From a checkpoint of a small mixture-of-experts model trained on Wikipedia.
Size: vocabulary 2328, 29.2M parameters.
Training: a variant of SOAP for the experts, 258M tokens, 7877 steps.
Below are experts of layer 6 (counted from 0) of a mixture-of-experts language model. Rows are named router (the router's row for the expert), gate (a neuron's input weights, with its number), up (a neuron's input weights, with its number) and show model dimensions 0-127. Each number is 128 + 32 x the weight over its row's rms, rounded and kept within 0 to 255. Numbers have three digits each.
Before each expert's rows: "comes after" lists some tokens at least twice as common just before its tokens as in all text. This comes from a sample of Wikipedia text that the model never trained on. Tokens count by the router's weight.

# expert 16
comes after: " on", "o", "ow", "ing", "g", "u"
router:153093138141103107116097171103136087135145092153174091089093161182132107129137127188138172132154049137131092087145166160143164143153158153090119145115132201129187114059112169145111134180149119189160158180136120102072129106098111134095135106138131087114115125171097073058139158140122066168104136180146162121121110115091113160141149066168113161095176168080114119096097148155153185133122
gate0:216122144109146167127146060149136105144119093137217122148105137149158081124136152128156157163139163116105102111150102123136108136091115138177176202077109154158211115101098129173118156152093110155172084106184110091136088091131131139125104151190121111113155143136134120093180124081078087106137132134110130167100104161174116143116182117164104109124073092120101158206095110160143174170155
up0:188167093095109135161109112093102136076130027119138150155054091097140176123135140195059143073113087143122111134131064135178112150106160123127140163154171133168117107094099208114132114160113091168150119119113099165163133122124114165092105158143122120135189086117156155112161138115148091142130096158134174157100181112131143111116089141157168142122132128214123092171178101170086156133144
gate1:146178120128102142180116145113158130131083115143137132106066104161069127125152151135158121194115141132138116183166162150170140157120104125123137134087070202164174118164061167138119102098084180125194113126135174114081163135132131151186090096100150104104123104217136055165131134195118104125137084123176138128128066144108128113160070107136120157161162129126131186172127098163158147097115
up1:132161124129114131168141155123146125103145107165135187090118112192105115131148134076125161155107081144113130157131130154183154161106140146115065135087128165138172106169057121113105141134106173164168177164125196077051159072151139134151078098080112126132115140175133080155207122155076141169127148124139137084092106156126106176165142141092153123181150126181163186174142190148143155108107
gate2:085123196123176114122122131127133139101109065099143153193138107151161125104122114149208138082150070099110138103083169126120127125103160144185107088110120154044099104133098119149099100141134172130037088157190092076106124105157173136139118092116136098131161168105101091171112105130103122175118104145145160103103129145121087116107095045146108147138072148109117075100143148177119115148059
up2:063173109148089133117169136133154082135096145088156165107146153087148156136135109133150112122140103130102168123078186121126147092144145054114187118163110114077139123107145187119139107166081173129128118088141157145175148110095167171097147153123173102107076104139094185120092087136178140101192151105112145110148102149095094118153176097132116093163172083118110234168130154131151132069067

# expert 18
comes after: " R", " D", " r", " d", " L", "R"
router:139092134137161135080154120148130147093065184136089124155114154115156131107088171066088134090143160105079126121165084096147090087099128113123069137099095087160117065148089084137119131174061103188094140148149121149132118086128112076178157157159148173149133118091183144125130093191080120188086112079117135128156147091105189088124158161082186114123104124104103089175158145121089147145117
gate0:090124103093153123120129114091097160153033095192115150161077162124132113189113101113131034151106140130138136131124125091117103108086153114110152102127149147164141117096078092128147130156054078158126111151143150095121166182067112107147117163132091198093146138109174057135127066138102151119106135113134095185123122154092088138157163133085171111080154143073104133146173077102103145106164
up0:120128109116130169116152093113100156145110089188116167146123132081135109159126096033161074122140133079123147137110118109155144135082168104073129128129133084127125110051100109178136099133026098135125108154172155089100162123120132087115183188139073211071151149123198103126113065145115141097121140098116128146151100201114130133123163098114151118081118149137146126140141075082150127095155
gate1:143091121155104146175121167150070081087158142129148174121082148139159125162125125117204105087129095146095136202092136049089105111088123134160086121158087167148101129142151092174152136161140129104101076108127126153140101115129172104132206146089152141146134083198162184144157138135087105150137140148129193094158118125145135190120181095153141177144091142119172117179194132104140171168127
up1:062142160148139159075160086063139144141127091169105109130148110096066122145098101082100127122109148106130116120102076135134130218140163118141154115120127102138143119102113197081091124100137076136177072110093092068183159107108106143147049152126098077163127174102144091158111129118145195149146104144144091171151154120071123067121111097119124108112213124081118136115126099131069106124125
gate2:148121147054115116135138110189125087093135192122116112091110052146103121123145126166154093133113118092151159105132063115135087180143126078100125112156143199157152104130087101120105113177169148143179146126148135107152089139135146085078102124162206134114144106153135144015111073132170201106116130063127113146103088152176127054143137138123143117164124155119140122125158128181115132142166
up2:150083085096157129119110085150131120061138112099115137155109120166129154150185111144156052102166182083193142081131134087167106102152151216169144115153146162158120166155114094127115099178174117155119148113184115111105112127190139150135145165149126089107094097096122096085117168137143071150094126164127107099082048062102119108106138129097148134145181166085121109107068142101084136101140

# expert 25
comes after: " F", " W", " f", " U", "1", "F"
router:153110094102089103147134122117073100148108088149132149090137091159193069090119186193147114086146173144211084176100148112130184126142160157126164147104148105132161151160181095195168127145109097104155153100195111108181099083114153163161138156166071117122097161129164143136159124108104062161154138116147152132100143129073107131078117172083110113142102102164180111080104126131168142129141
gate0:083159150119079097198145091104096023091150132135151144176114099116160124076112144173146129138172162173133062123117121121206131084113094133123165168142155163106171077119101123172138121144093091163150159124143177124117092101107153135141080194166133143111146102159100108111133131097123126117198125127167131118152126115111141073131086097119129070141080168146130165182119122151153211137164
up0:188151127178200195084113149171104201102087137113124128105168131098123138151141152083127149126097108088109173119101162127080130163133133116093105126083078147137140185154151149084092164129135215116086076105089137091185184173094140112099166118078120129147131175143133170135128133112084138169102144096117104136105127180135115207128150123132163100111182127079146121092179123107117086124090
gate1:143134130134141092110105088138103076092090167173150162142105142142114145170088140159105089195108121088163118142126157141108127113141125121135173036144131106030122163141125116130113096127043124138119103072108098140159091134136106184161065198091089147145143151184122147099113070088098079122111140166095166093110165166117193121068107110083142132133148184108161162101133151152127134110131
up1:102143093132123110087100076118114143098120167172149185145131095191146126145074132169156105115054086084143095121117165129087093102136121128124126090118153126079163164185116063130093097081070119073081174103107130166134106129099140156122087143107088133114050161167120136152129095082096150123116148136085092107153126175127175088114096174088149184152153120086200158084168151130156133141105
gate2:166114134121114129131138096181129165129111157163115123128138095120124126151096162156104134129142143095154083079111142064146120171141162095113118090147098183162129098213129120112099161097070024098152148115122153133085121017159089114174143105127136114114080078088131138094167062151154104144154092131131194133190142139127082099152119110091161103148148109198115146138173117118162112156148
up2:133127168134134120135098107133115102164095150027161157124123144114163138133116103092116135109107155132099172151130073158082090114166132063110087129096169049104044138108154097192103073169135183143113114119131115125132102211156177134088135159166112129159186116135060122137180126098090163133105141102109124111123127107136168105168147155119166135105085096096154113143110169175119195088141

# expert 11
comes after: "e", "le", " Le", "ue", "ie", "y"
router:145128105111123129133122176149097132093101166087139134124124139183136130107144087142121129083107101160099193121158161168091145118178163141117141154066070134102131066120066148115075163153074159175123110140115085109194190114080075160137126097147133108094160137118145076114095089203093132165115106118147163192151126164119150109095118085140084168087137122115056093081060105132118107105123
gate0:196189144051124082125128130139117118124112106103094170161119112097072173130084101106141149131169156103106134129131131093146079107136162170134139183168082168067137152140135114069153159152083146106137116122142199092171172071103119125109117133109111096115142152148081119117119090120139158151081075161139117175121109147152199082153118139171119118086156129165091131110086085042134157194110
up0:032165202128104135083142139153133154146136144091111128134153159122141136162108110136113156153120082087119090140126138117116130088150137085162143094099203110164107060167106138151146134118180116113167145128111061195171122098115158178128176135204134131163147133105184149148148129109155068095174146127092129117155107124124084163126170149102155138154136121153184180126149146181193163081183
gate1:125169113101115120129201172107121123120101145113135150128162113186119184126079090143139157121119168164127136137102194124148096119047197139144109108099149133098108157132160065129149164162103114117094057135135120111171132141226102154115104154060125133157149123093106123117120118150113056121153116162112121112113113107163084094200157099072169182132110204138096117083115166160133146167138
up1:040080149127102128201162139106105121141151102111129137164134170152105169168149118157160125126074169149168137107135131118134115116118149105128109091071187103140126179101098138154124159137104165158169131180152200120169157192162175195095124137059113152111123101120085088160161127154151132086141143100142125159117144160095103140181131137150114138147065144173046133131116087103130113211144
gate2:197109117108126055117110166107115097160121131120151089123151142128150123117086136121158134094077096207116212139094169142127099141150158125121126181115134093086074096154165117066138076115077147139105071192149118058158151125135168152136126151121196149102189137122077113158162050151124149102120109105124157139100120143137081103115146083076150106145106171132133098123131189120131089164096
up2:135099159134188154102100085091118098128127118128109143129097105076173147144135116109099144091141188118144075163116193135074147108083175147111122135132141092097101173103151112171125161157142170116102096125085146115117078107186143074151115053087137139140110125096102130099094121025093140181107122079127163120142105063116115170119052112101152154183081152152116062161112123147084131123144

# expert 41
comes after: " B", " b", "b", "B", " sp", "ch"
router:114092113175093140094101179166212117111153149161179125115117151126151116108147078120137098143125162123128073116168116125087114084126130157098131132083136081121167148124147124122139151168202113053056166141121158177083082082147133095149159105136095149162072117103142107106187187090099098166134088094097118107078109107156107105097123116137145117112080116108205112088111096179078166111147
gate0:152125160103128143138182137125125189101129182132139158160109165089085130138179091154123098098106196189125113173136112164090141157111167118148098164074196158126189153162165087111125095153137139129113064154151136200116086056134119108160205110134117155103134112175107092084174190095133138129100116133118131139125105125134115072184137153117061190109129123164122153125141119097108184155126
up0:181177190207141151128119094105079139141095152116165132085080058119130143103078105104170144200121131154113142096179069142119172119145124132160091125089113127129122144132190153156130132136086151142125140139187155116127107112072130128110185118177096111135103103179101085027186117134168124195140116143108100117102154123137114107125135074114156121111107130135136197135178145095120162134179
gate1:135151146143155140142137140080165109114129146145115086147126182155113106149132121102209144111108137100084136158115129132149165139105069190152139165068139105179069133176147108101170102148169151084112102075142157125056112114198144054158146108146097103051135120135159192185176190107076104107149089146136080111123164115157103109140092091136152161132104127157120128119120166148080124167084
up1:114150110164068134126157123189148104123097104131087092140111099089178108168140077098169103149098117201079098134140079107102090135057183164142111097142122155173109121128124116128150119099123190073143135118103122119058077097158140134109087123176080071103152151167120125112128151109142047112126109071082119113091196119131116093084082138137159109160125153200191139120157121123129134112150
gate2:177125166188160099106088115125128112160107110146064131115191141152186119117129128112104101147163108130095160077145157091110125106166108131077104134089134120166126082095121129195096152158140118091121138165087093077162118123182103107099107072165116129085102151165069064130162081096126144111111122183151119087147192166139109156197128153196132054127094163119141160153147153106097118103083
up2:107112151162145146123142142156195139132119155170129125149147146128163135135145093110105096181151160136171185095148131131139126129168144142138085084115116107158152074146112147174163172034139112085110168120131129071106124071161131091120176090111090144153049141146149103126172121094155127157138088221084134095145155203147087179188116147161121153123130120134183164168140094113123106056119

# expert 36
comes after: " L", " l", "L", " ", " J", "l"
router:106085128149119169104204143152112160109114090149138096089116088109152171096101131127142184099131116101140120155087164086146106175073119162175165164084131094155146089147089102135081188169139164151074109087170099143128096171109124116070143135107116140178095142106144149131154115196159057162125111117170189115111187169062158148129125157134185158111130121123071125109157121164146177115171
gate0:129153100097125112103161153136146114126092113136074156146121137090152150128178126162135147144092126116178136068070117073109132124140148135192170107099118083151161147141171087130127118133154167111178086073163158066157166154141177140120099160212099170073107119155177155119118108151123076198209110131161183169140153139112118061106163162136091157143136105062146154133132080147118151104134
up0:108143125127169107133137076134153072153156046141153151142119153138136128130128074106177121181125109111127182144162109092206117117133108120142156109196166140142166132158149124126168104119109121155152078160109102090086171110127149127132151124195041092152085123154112127095124158136081096162129134150067110168083132179088108106086080224140115112140111173097108081122134169090133076116163
gate1:149158103127115144105136203203176109138166137145152141117140178174162111131176092154138115120159122097194101194140065085101080135160087146153120214114126121191153104049141086174095141192127062128169182109160143109109116121123143070138124147149146153156117099112107124124125131126158082167170090090120131122109108146121129121075075139121147078155142138120064165105122133164136142146155
up1:115174121185087155078132143132105144136142146155097115154154158143096118161120100182126052138139076106149143136111167128153084155086094133182105148150097081102140105109105118182148138151113110149157115167147145150089099207093142165126171137105150171095109103097142096069110102181161155120166193114187093161163156124143136162142117079106115118204148164112081124123088119130086051063105
gate2:153188144115123115136132133119172101101104105161132119090085132061132180109184061174103120129079124071105113149128113093122137160090135128097128136112063187143112085102091076196113180177180159082106137133133163124102115137167101105097135127124098168107080142103085143073100102089081093145112116122077108100155171110103085098131081158074118071126124179078098116109144161170150089120113
up2:129148116183106156124087123118144117090151137094030131210164093170131091086075180097134150167166129150108131109108132193142104147080094111146144089160147120106142092172105115124108111151127176138150127086136098094090164104114122135079122140097164123097132180140125120107114094093049159064120170088147134144143138156183177119144162127195128173143131095189191132115123094165133165170142

# expert 7
comes after: ",", "s", "es", "5", "3", "4"
router:154138138143187110175104120163104179112080072125168071109139144108135112126150151103162141113154178176156098141123087139172152157068182130101154159127129119092092192128088158136126149129141096136123135100081125194145124173118137132136102134086156085148096065129097199195117157166124118079143076099124098157043106129155195119145160094152113113157150126088115112096134084057152096111136
gate0:112095163091140164144121150068143197095138106170177123128114121185109143132145227127084113106148109129133138103128075153093168129139170078158107104166227122134076163102153131181163122150070157148148154121160110137118130141137145134122120174134069173100103134131120160129167094136143134156136157121103196119151163156052086093103099151090119108124127158109111127083121132092172136192064
up0:094167089123110126108106096151116118118123189084104147094093130060126154136117048180178124149104184109138108092115125063164117117100060119110142189097095113075153103149137158060123158124186107116133079142073125073079083129154159117116116096145177078122155150134183091113099140120086182132125154116149120156128127147208083142113134167146183099149116101171135160126123111132151091103162
gate1:177166208131129198118128098171171139100102105133126188118097111074177197122128149139183122198131126163126132112139096132160147153160176111061078133145129158152188130160087147167132132079140177138117128119148057155110098183145140149128151039105073103126126121154146128110148105083189119082175126130084144109116131134126112151148135100104086072130123137078145121149164121147079122156124
up1:097108111135136117142126144103114092127140139131154052156146173204110101096197131124115144125077087090128109134093172153108106137046114137197146144148106140127122115127170155083123135137105079094162153123129240110133115102139176128150045194118161134141147183160138132145130143138106144148080163166143072132146154115085090054118121132170127140148129112155059126124115183136160112085135
gate2:144158125134194171166147125105168133128127153168166189169135136105158145146170131135086079088106162139160139169116102103147138135155160122056115108141170145097151139091127102148139118159085094156107135128106111105130180113159109127170157138161104125124119056158025199092190160114156068062097123154107122142122094152064113139139149165120175072113142141144138119079168107102140110154055
up2:134112115108092154121109192196050148158129137111138089112114096140143146100107142136131174128156097127087115069132129145096121126098149122216135126080111142108129111158130144074092135097176132085151073132122197108132115134162104115131079095102197113121139158120212094152119066144112136112102152175153095153131174087151114139125134116153043135161182121152134105126096114135055157076189

# expert 13
comes after: " B", " b", " F", " f", " G", " g"
router:083072123112088095104104158136127124129128146127198097077146150152180117088101100176150094142200165160189095083133161147189149084079160149089176106087187180114158151141134151175087137193121096104111195119180138159099083076147123116118120138156117111138079113114102109114168180064095070162128119153138117119119126126126109127094123133173136141133102101174159149120149104191137150127117
gate0:082116116105089151076104117101115151155145138133145144156123085190155146056147109120176096064131131108231111160099056193141154135212091182142124113090140158106111134125124140127112121141081113175131058119181150107123105101135150157104154111159128089119153136096106138061132114127132136129140049118195068123133079146117114140159111091122093154174113124135129134123068139118078144103120
up0:126163130199141162155114163101097102128139142193157116076098124094125114159156140123093149148172101119083117092149136166135076098136163147077115150085148110155156064155133095181158099066143117079094125091098095126125105141165061124154160121155120103077104109126162143187117120158093102129092131114156148114150145130092094179147122138117164165129109181101059123117117075190185066203105
gate1:089075091158120106142156220134149136151091105130118101138120111136118132162136104102135122117137132090147191079074070092186159052088101196122104099078156108125178125156143116137152115143137118188116103123128119140160139045143061114143135137063106119139120119150106144081139109059150081096075172130162096089086164142138131125177123163067110119162146116080161114130157112105097158140151
up1:085178152074130094117117137146157126126176115133115140137061137119101108135127128144170143079082156097140101132135191147071129139137228125088146154111126087108107107125073142042152137124098149094162141141108124061151204120096158168121082146146117068163163103145115165164097110143116155187109103118097136144135038085144126147139092104153153120107088113175090118169115168151151119116074
gate2:163136119106106180123172136159192079100101177091163124090116090129154155107202047156118132136173100098116156164166118157150123088130096181126152157186099124117080157107163115185117130160084139135077142110154147126131100153187108119134115153114189101173159168092127069162143171125073112079162126161150099119119140146055111068120140136202102135103093138148096099112144144133124115154088
up2:154108113135079163072143109127128086107094139076152107072127063106168088102187127164154088100182170119105148129161145085133135115098109163132092138186145104117096111092104100142124109190091124122132140131137104150108132112205136082172079141177173130109144175055120129146143095147104071105112183096179111105133124168088137038109172135148140106127093193112125113159175115107166098109131

# expert 95
comes after: " E", "1", " O", " e", "E", " A"
router:151133076159124155116141082187097156076111137115118108134171147163150161159108167168126138095102212167185163141156160148161111131151101131159145162112111102069141175194155084176104075076112135078157199129113081102179143084085128169188145171131096166153149148111159106115105130161127121110144123096174111183121120168141151090131157194113160171163092113136087122122108160124145137108093
gate0:093112150093168153201138143170135109061117123168195054134079211187144136119139156131174089152132133095132137124089117149104124163123102170096117141139125130120139124133127129122198134109083146089112184093074131092134100159135130132085149142121106163159178094154132118165143194150113101095141122187101127106059084136164097127144123136158126059161175140172106100088121123146168189169121
up0:109138128151159099158164108132135106148134170084127157073193069104110157104132051090112057125117110168098149188192156136123107127183138137147211122199123102173179091125088109103168111105093145161093125080166131177170119096112158121174139168133117142136111100141152120115141149111098128152095075076155085089156173128109125102101146112068105164102152146069134110131109140093066124133132
gate1:172157134119116195132108140107137110117141158101112165146092163151171117096123133167168127079205176127093160077146139118150144047137160047196158208139157169166147063102155146134122089111115152086152171090075139136183100136151176139149108140132109169148136103131147050110105130121096091110105123181115132183124163095150102082105123115120143141134106100150096148135155118112071169097120
up1:129104131079054093126126128133118128130052066176114105148187074157120114126120105129106145186106064133110089123097123171081118186113105177122119107101135125126157133117087066172179177166101135173116107191126158165077151116129097100087126140142111090119105162137080189125078117114135105151089156109142125100133135168118172177133124165130132123124143114091144109070113157171157090099219
gate2:120133051108144158184149140164150153109130112101152165178129147100158119157118160144180090135096183100134172102073106128144079132139090101170136185124147093146165139126135123160138137184149103086137139159212131155137105144102178101190102123157108145147165122135180122148172141156158169117130085140135118069117087089165164140182181141156103133149172130189112141134116135079224138136187
up2:134085104147105156180127049100108166096053055122147129153138114135180100171100172108114109115153176137145137098093126106124119158073068106137049153128106105143156054096118104118085158137092091160178127136139187121132154157135123150136137101086169084111176165106154087142141126138154144114200126112109127114137072144133108103097110155132126110120220053137158110133126105086151134092102

# expert 88
comes after: " f", " F", " c", " C", " p", " v"
router:103081097082130130137106131120114148120173123074143171086149128112171084073148153150144089157134202144209134134146094152124117152140145102100129099122149082129162194175176123166158084153092132063074129088153100135132118107127147085146128162160119139076070157106133139113158150070101133142120104117089146105116099111141081148082100187118105067146090087211185115154141096154113113121076
gate0:182128136111214117099161106139142142125114135115101100065079041080114129076138150134150127122124084087119106154121157127066084087183175095147087133139140136126125169116145133114107119153094151132111166148130089152137110090112155133154108104126125130142137167150142154132141087155146130109171169149133081099176106113107096196133176164117067091214163191120082159097101102218133156102144
up0:121139131135114135180100103102149106149170151137084143118154147134133131143058112154151140120149157142156131134104105118165150174025111128125130190141124154182084099114113143105126135137152128143152197097059153074132089133140124157052130125153143134154125056117136120083153153109187145131105105138106140103102094180161153113152072194183128159152137080135161084190131149050074112183117
gate1:174141064110141139099128179179159167110091101122189147146079103189083138190141167091158180156142145122193152135183107175097149157103163108108154093146140179175106159120082144115150138145075171101119146107145111147094145078171128177090142154143134137070138179109103102091187118142107168168064125101143097096074108144146089089096124113106124107094116108152138180164156168116127111123110
up1:113075181143120127160119134088154138108104130165127121134134132130182133111207171117128120101194139153186159127187157088155117135160092144075095155170150163174124064161180135068175094149091102157162085119074135130166143163166138102142141167138148044149125127162087128144116124176113143107161131121054151144120127059143098148196116115196151129148113127114091161167133109155097150151119
gate2:081073112172114081181125137084138123120075162103175131098109109107104074116065075154122119135093126121128119094147139083117135135119059123088119147077131098162203186137103141040157081162083086132074100138161171085139148121132139130098082183143193154104152113124143128146145110123120116117170057184176120168118130174112142116112135142126103095114182121180137175152160142152157125132122
up2:101129148103137123131157117129114109121086119129162223127120118093078137131167126142072074177131117120101132069119074090111140153168103098056134127137160125124152153140130077145101059091091144126129101130092155126143075086168113145091118124194137063127136119114087147097127165128067146159094100143167163131049143172100080136093098120109121109149187145185121082133140134137135168192057

# expert 67
comes after: "ed", "ing", "ated", "s", " it", " to"
router:085173080132173143093107098102162122146161121108103133155131163131102129162121144101135148179065148111086078118091122131136143107163186083115158123120142125120162153132120118082131103152150127083092147094104098099090098106119135174114092165082153132134119089107058116138099113146106152138163187080071165194092127212170144127121152105153062162093094176114135155109144128053157157216135
gate0:139097123117173148100097126102165154152096088102183124143188056105137133146093111149136081124102126165125109103155124108128123126138116088134154145118128087119094150173126147082068126190148164128087135133089184153146106163153119112184125153175124183112224123167165134124127177131107090180171172138176077165125123167068105108103183102153185155176146176126077106116167097092150102123160
up0:151141090152128099107189138196112123138132141125120112133103137211125085156138136112085197109160135100173098122068109164138134112139129105117137140147139159161121073066106106167142056134098061082129152132139148139114169143110088132141137124171085115090155159138099135129092112124123129116077147119182133064164180116112114152065071124125118077109114067150222148117091130077139180119080
gate1:115173123145149116123121119082124148149165155157125072078115157110157147128180152182125174074092070151117128096133090067142117060173143087178165166169091127155099104137090195104116138137122166142121108149145072143196112182118171143105111141143175141187195084119144117194167152142084153160111149137177101115106142122133113172088130150166160162129092107100118096141165114107104093095076
up1:143074127122114160123136108235144113132084066082133183149159072135102115140096108087128097141179138096112141130115169177115115174089132168119106090102108126131124159098150085144141131094138091132135163112092171131091138098155077100113171126167089085065042165118162170073113124089155121067197101114113138147139153171127170100174129120117092108125168162150158170116102126134125154166169
gate2:144087116154098123128087168105111120167140165147112158102115104121145059053093078217096155133125162135187146149146123127105159086124109128089094154096109120108154130159124110087146122147133138130092144175159114146149139092116187094119150137090125090147064122153150081133119099120081165108133157095153080152080082084118127087126108196123079109180063160163149160140079111081213108103119
up2:124137192140149076116104091121148161147118120067106102175121137145098142216144187114141081133136127160150123154107110095148110153141148105156150098140151150118113133099121118141097097122091070133120094107072128145119147150156100175141082053179105136146188101139101114085124102121137111164202125185127173128155152076126085163142179058126146096104214119182148117102156138184080126177128

# expert 94
comes after: " S", " K", "S", " ", "s", "k"
router:066113132147070124131150147161118092133095104121188131060075131152082133139163147193165143181113168150165165189112151087083135160112159175112152107102182093117143143172079186102104142106146145116169100084127105159182112096086104167082104137157080081138069067162157093128121131156156081120145109200081112097160167113094086088110119147134113130125155085130133129109114126161109106119138
gate0:106115122122154133145078141139108154224141103087093095124163190110149083151138153202164172123128110132153141125200152129119140107082120107114140132136125116146176094172139159107104128076123174121126092168172061090144172147145139144165227154131144148127153133115085120073195145140065093120154153208072124098114173142158107162142094105147165155141140110108082135153122122141117163165109
up0:091114166142134136173129117127179092103169145129127170149122113107143111095101127115148137170197156129148073121149151087160139150141153142138102144090112142086092162038178058095188125166122108139166145149110092120114101145117143079147119172158066126112088139099048088118058095121134184150137086105132072090164102105102165113167110083158062100140096116152184145089146124100117105126173
gate1:077133087095109110133111121098138146183112098147176173118153134091080182135173110142090124148161139141071162158142158095142131070097158147156098112118134160126174115076142155158149188108104188115048133070165157116190117080162147143143103180155095187139085074130117105112192118125111115114126132152119208136123184094136053157108139110140185129137082113117156147102108140109121166131106
up1:070175150111132141106159119155108146135039119141089100137147108117094174159094159133106116113156171170081118166154089181152152091122074118122168107141164163111118108182176100193139110118122158132156134124107120135153075125212175099170145129163116165090137144088150098119104196155094219096126118120096122133151184132147120148135109100124158152098121140063152110087095090161080141179100
gate2:099106130126172136111158108135148134120102156173056116101184155156155108133140093149125112158223147140171184150157095121105166054136085156126129139143109120103158137140185087100165152120097130218117176080147147115123095100087121148091103078113114152153109091196130112112191107108176108128138169155137097125136096159056116093128069110123130160096120125142069147196116124113093115118084
up2:118144121091195174199153073133120133110134106076125116144134130119083144139107174124160117110170146119141128096148159106089092130158136199166096155072122101161106199162116082101101115113140118058131097109177181123106106141103165173152127148164091143097143079116156171094157165145123137125044170160115117053098135101115099110205131096161086153155139111121171156136173073158114118125119

# expert 14
comes after: "ed", ",", "ing", " and", "s", "ated"
router:091151103148110110085120082157185148192124105178115143117110145114155128142123167098149110165150095143113161105079125132141106148116167142119160164170102153070154150158081119065152109134173108091108190095087107044072113101088130143132131188087157097108129130112098145126104088141108169124172187081122198135068136170118163135137089148101118188108128185104137150079124065104174124148140
gate0:116182136076134106125106088131167185137135046107115200142097143157134205114084137115104078129126133133177160172056155126162151113112146160102116080121170123183111107142182153134131115122115142161145170100083094125186131095131125097119153168115122137040086180160130115121078097130107129149127136098150110105093096145140079145145159107026129168163096136109140111105098180118142123171117
up0:130139069151147127107123157182140105161214122102087180163140144158113126135117203110106076136101072122193162155126152167137083079124110153130143077145170175116113076105222150097116124092094094116169155060069098150132143121103160132133112155098086149176099149129079092123111101131114125122142117114138145128156118130164063105112159116072106178128119115115140159123103141065177132102173
gate1:102126130107112133108110140130139130135143134152144098170076174074167105165168181146144078137157123115119184091139119158128157158178131062096138144120120187126155058132122131186094102127155138101132108144117062117112166123082176083161143124129151119082144151115199099147113121102079108121178174116106188145163128076173197171095094113144126069131178090137203152117151109101125133063105
up1:112127122165097135192143116130128123107124094111138175083174076159132142097101054140120111126090092145120048143137144099129105137104137191174082145141108067144100196107146089077145123132102133117138138125094190112130098113166138119117092098128103123156131086129133142120174108153174135153084106129189047080140140189124084092178153139057125166064116128108064125164099108159126095140171
gate2:123123155069112129125143143160134103147148122143127095155140140195145161208094073101130158097143175150148091185138144057111115134101094121080125139136099162109109143070122155141098094104128178127102114128169156122113068126171119132100121129133153128120110141151067087123229087124095132126079081112082175088175061073119215147166091168112171116139107109160133121091120136101138149163145
up2:114101120104134135082132141155081098122130143107112188076119104121162163104112128073149133124109092069165078162116123161180116112151127131093092115112026097126144166142160119138148102114125105130131080141152144186161130178165096158148166134087110114113138095059072116142084123159162170152130139127109132188125198123158099119163189128055078107172121184171097126136153066124104125174163

# expert 72
comes after: " W", " H", "w", "h", " w", " Sh"
router:199076114140059077135147177137100141144093124167144087081069113139134143091123099186125137142108101107086107136123201116079175100142114176195097140053115183089150076136119109171175111161118090180137128137167143170117117119182114185157179131131129105145085138129164126128121141148095118127152145105191122098115155065143171110079152134158141161097161087118144107101086163138121145109150
gate0:154099120097053132175109136147136077160116109104170159115091126087141255141131099110122176104108122153129132160116143124147109140121101113153117136112123149131113154175152130161126174120170093125145122109112145133121111165115126102154152072179097081165153086210064089141148103106142084108115141084154068141143136122180106084109126100161126194147098091144042187131115089178119143131140
up0:122094100119126098109152086152108153076131127138120164167147130147053141108155103202140075145184118108103152153065145151160126091103096109080151169136116136112142101155058117129152195173109090106129093162150183081077125076120116144103166103186166165143126081180106114172131155134093128184132123162115122107123152095171106148151127103161053065069089081102174129113147129121127156139118
gate1:188136091157147126109131114070180088093127134176139121140064093119087144126089107185094089129073134155052156137073100138097157128120110109150076125086083160123158172103108129138120092130146126130107095155147104120107132168125151129191154125064069129147092119158150126156121164202141148085185153084102101107081122135130155115101089120085108190132113167163085106089133133151064149148192
up1:187099109127153092111136121080126089111121123145126076141077109143097157103075136136118071150073166126052142158158073117120138116138134142160070122153093174079110109113107111134131094162120111174118139125123129135152119141105164115146157131116070145077075094154168173160126160191182170114141145098094116135079120140135160139059114165092090181081142184154099146094135142144047164163197
gate2:134118175152088146145080148152113145101136108183180131163131055176147118083097173168178156184143107122150131178108131118098081137112080092110130084121131163139114158111108145138119100185118154169165065097248154175097158145133135127144153160141162157124093108150146127106149086143127101136095139124188177119144175135174097100113133159081150125140099178147110155082127112173079100095174
up2:145090108134065158154142144100134162122144204147142138130085165080152087080178127157186112073127156146137150097103155153134143107073094145152167114111073102172073154114165103122107161182104142134086131072145152117135057134165150073200158136089160136067113156134148142135091207077144110098184131091113111111137124115165149147132127160119125094157103140159116181140118125080101153084168